Weights of a small mixture-of-experts language model, trained from scratch on English Wikipedia.
Training: a variant of Muon for the experts, 319M tokens, 5453 steps.
Below are experts of layer 2 (counted from 0) of a mixture-of-experts language model. Rows are named router (the router's row for the expert) and show model dimensions 168-223. Each number is 128 + 24 x the weight over its row's rms, rounded and kept within 0 to 255. Numbers have three digits each.
After each expert's rows: "comes before" lists some tokens at least twice as common just after its tokens as in all text; "mostly gets" lists some tokens that are sent to it at least half of the time. This comes from a sample of Wikipedia text that the model never trained on. Tokens count by the router's weight.

# expert 3
router:130135144106149152096095092097160117110144139117151143160106113114090152130093112143096093100094095132158158162102148126157107162111108159096159156154098128152104156151
comes before: " of", " in", " to", " by", " a", " as"
mostly gets: " died", " President", " started", " won", " end", " Director"

# expert 9
router:172138086157088125101108083121171141153094152154132119156082148152113148130161115125112152081127114092138122110106146139160121093139131149157154157134128136121105160127
comes before: " of", " in", " and", " was", ".", " for"
mostly gets: " game", "ation", " system", " role", " life", " information"

# expert 55
router:122122103118141159093087114097169131113123154105153105167096131131102116121130117109108119104093083137143161155092141095151129174143139155093144157135084111140101154172
comes before: " |", "4", "5", "°", "2", "6"
mostly gets: " 25", " 24", " 22", " 28", " 27", " 30"

# expert 18
router:164137128105117156107097093127175109108169152130123141164095152073105172100110112153129103108100095110149158162115138149141060135121161181107127167133109145143098169170
comes before: " of", "\n", " in", ":", " by", " =="
mostly gets: " located", " built", " Born:", " area", " Date", " Country:"

# expert 13
router:086114148140133158085116098101179088118144147118170148151127153096085113183106141119101148097110088161133160139104125113141113142098114153100169168112091145160136156157
comes before: "\n", " The", " |", " He", " In", " It"
mostly gets: ".", "6", "s.", "1", "es.", "2"

# expert 52
router:149136119115157139127125097117163127118119141131112172152138108124090113107122100149139129121153085150148131140123127106084086140093112142145125152122114135110146129149
comes before: " of", " and", " in", " were", " are", " to"
mostly gets: "s", "ers", "es", "as", "os", "ry"

# expert 81
router:145138106121113132128118092100161146161136147128127139142095144118110151160122127094091144074117091086134127166104158165147146114146113183112148172149070114115130158163
comes before: " of", " was", " is", " in", " and", "."
mostly gets: " years", " team", " game", " season", " school", " year"

# expert 53
router:152127114108161138112095086092152119132144154107137117159103087131100150137090116143094096112084086152168161158077167135147139136120111151101147159117122112161114155152
comes before: " ", "\n", " 0", " 1", " 2", " 3"
mostly gets: " (Japanese:", " |", "7;", "4;", "i;"

# expert 37
router:148130129097136157144133085105138114117116166154139131154109090138118129171099126109083105118126119158166097159104130145127146147113126152114100158111136094175104165140
comes before: " and", " the", " which", " but", " a", " he"
mostly gets: "e,", "es,", "er,", "s,", "ing,", "i,"

# expert 62
router:141143112123157159086107078099163096102140123117157139170106118106107133120084150128100116126111089108126163154108142104169129161146103173112172169127093132146119147154
comes before: " |", "\n", " ", " 0", "|", " 1"
mostly gets: "_{", " M.", " W.", " 1;", "K", " F."

# expert 72
router:173123135136087132112098080128158105122125147098129152146099111115099094098138156120105134105074120121123147141076148144110117116090108167133168163149103138115087153131
comes before: " of", "s", ",", ".", "ing", "ed"
mostly gets: " end", " back", " head", " right", " play", " land"

# expert 85
router:162130144111144127086082093086184134098144143143153143150102151136126148107079132141121100128104081118138142175109148163103154166104126155086167150127089110147117104149
comes before: " the", " be", " was", " been", " a", " he"
mostly gets: " to", " that", " but", " which", " he", " has"

# expert 91
router:137132158093163121128137100095126147126139140149139162121087084145152088111120129161106107113103109123167118163084136129150099119101121121078130171140113102164124149140
comes before: " the", " a", " his", " its", " other", " their"
mostly gets: " of", " and", " with", " or", " &", " featuring"

# expert 40
router:122103126092139101106086092123146093112105131107154129123095103095083129130143127161109144101123103142151157156105121112150138131101120155133139130100133111155137130140
comes before: " by", " in", " of", " to", " and", " with"
mostly gets: "ing", "ed", "ation", "ated", "ive", "ity"

# expert 70
router:118138138109140150070108096110152109110140137137144140163124110131089131134109127130103111104118071143126156145107131119138119162110093161102172176139098127137095152168
comes before: "\n", " The", " In", " He", " It", " -"
mostly gets: ":", " –", " —", " -", "\n ", "s:"

# expert 28
router:134128147108136146089097098112153124101126148139127122170116134102095139124092116140082110112093088141143173160101145120157105155126116160098174171132092133146100157147
comes before: " |", "1", "4", "3", "5", "2"
mostly gets: "1", ".5", " (1", ".0", "%", ".1"

# expert 44
router:092125157141147155109125101105153124140115136141139133152123143135073117146092123146123133120139106160153128166122098164131132160113119144097149177129109125151124144150
comes before: " the", " a", " his", " an", " their", " its"
mostly gets: " in", " from", " by", " at", " In", " on"

# expert 64
router:115112117101141152092087132090154141139144151123158141174102128131120092119092136137125115128115095132125168161082148125149107151118125168110176152114110122134104161162
comes before: " |", "′", "),", "4", "7", "3"
mostly gets: " (19", "19", " 2010", " 2018", " 2011", "50"

# expert 23
router:118111155115145127100116098100147108108136128125153138170096141115101154118122122120098099099119070154150173129131143106146165153136134161122152161140103112158094121159
comes before: "\n", " ==", " also==", "==", " years", " century"
mostly gets: "===", " first", "==", "th", "====", " This"

# expert 1
router:109136116092143165097100084092188146125146136125141116166144115103128143139106159122120111110128076119156161173092132117147121170128149143098160162130074150164133154153
comes before: "-", "|", "=", " -", " •", " Born:"
mostly gets: "-", "\n ", "\n   ", "hem", " god", " •"

# expert 49
router:126137142109151161097094093092163118109141138118148147162106114110098150127094117144101097100093099135157161162100150126161108161110113158097159162157097130159099156148
comes before: "-", "\n", "|", " The", " He", " In"
mostly gets: " prison", "ed.", " Right", " Win", " Loss", " psych"

# expert 88
router:127137112125145144087097080119160126113136092105124157170095120108125132107129112121097110096080091111138186147109156117144131156153136149100145169141095121147108149156
comes before: " |", "°", "%", " /", " years", ".5"
mostly gets: " ", " 5", " 3", " 0", " 2", " 1"

# expert 39
router:130132149107148161095096095096161114111140142118152142162104112111101148130097118146094096097093097132158162160098147128158104161115108160093161158154093132157101156150
comes before: "\n", " The", " He", " In", " It", " This"
mostly gets: "i.", "ing.", "e.", ".6", "an.", "ation."

# expert 14
router:125140132132156157103110101105114140131102142079119143142127063143122130147102142132088094112089104140157138098067150105147115160095119135092161177150103112136100127157
comes before: " the", " a", " his", " an", " their", " its"
mostly gets: " of", " for", " with", " including", " For", " like"

# expert 24
router:161124136131152121109096096107172144129123139105141137171100118145123166107147117143100154157103124171163137139070143130112153147098128139133169135132095131131113143152
comes before: " to", " the", " by", " a", " in", " that"
mostly gets: " use", " own", " using", " new", " making", " leading"

# expert 65
router:139145128124158128068109077095173094104150129136159133156125104140093125107100145155100108105113104127160172162098139128154102169107110140088178160117078117151114130160
comes before: "\n", " ", " 0", " —", " 1", " 2"
mostly gets: "|---|---|---|---|", "|---|---|---|---|---|", "|---|---|---|---|---|---|", "|---|---|---|---|---|---|---|---|", "|---|---|---|---|---|---|---|", " |"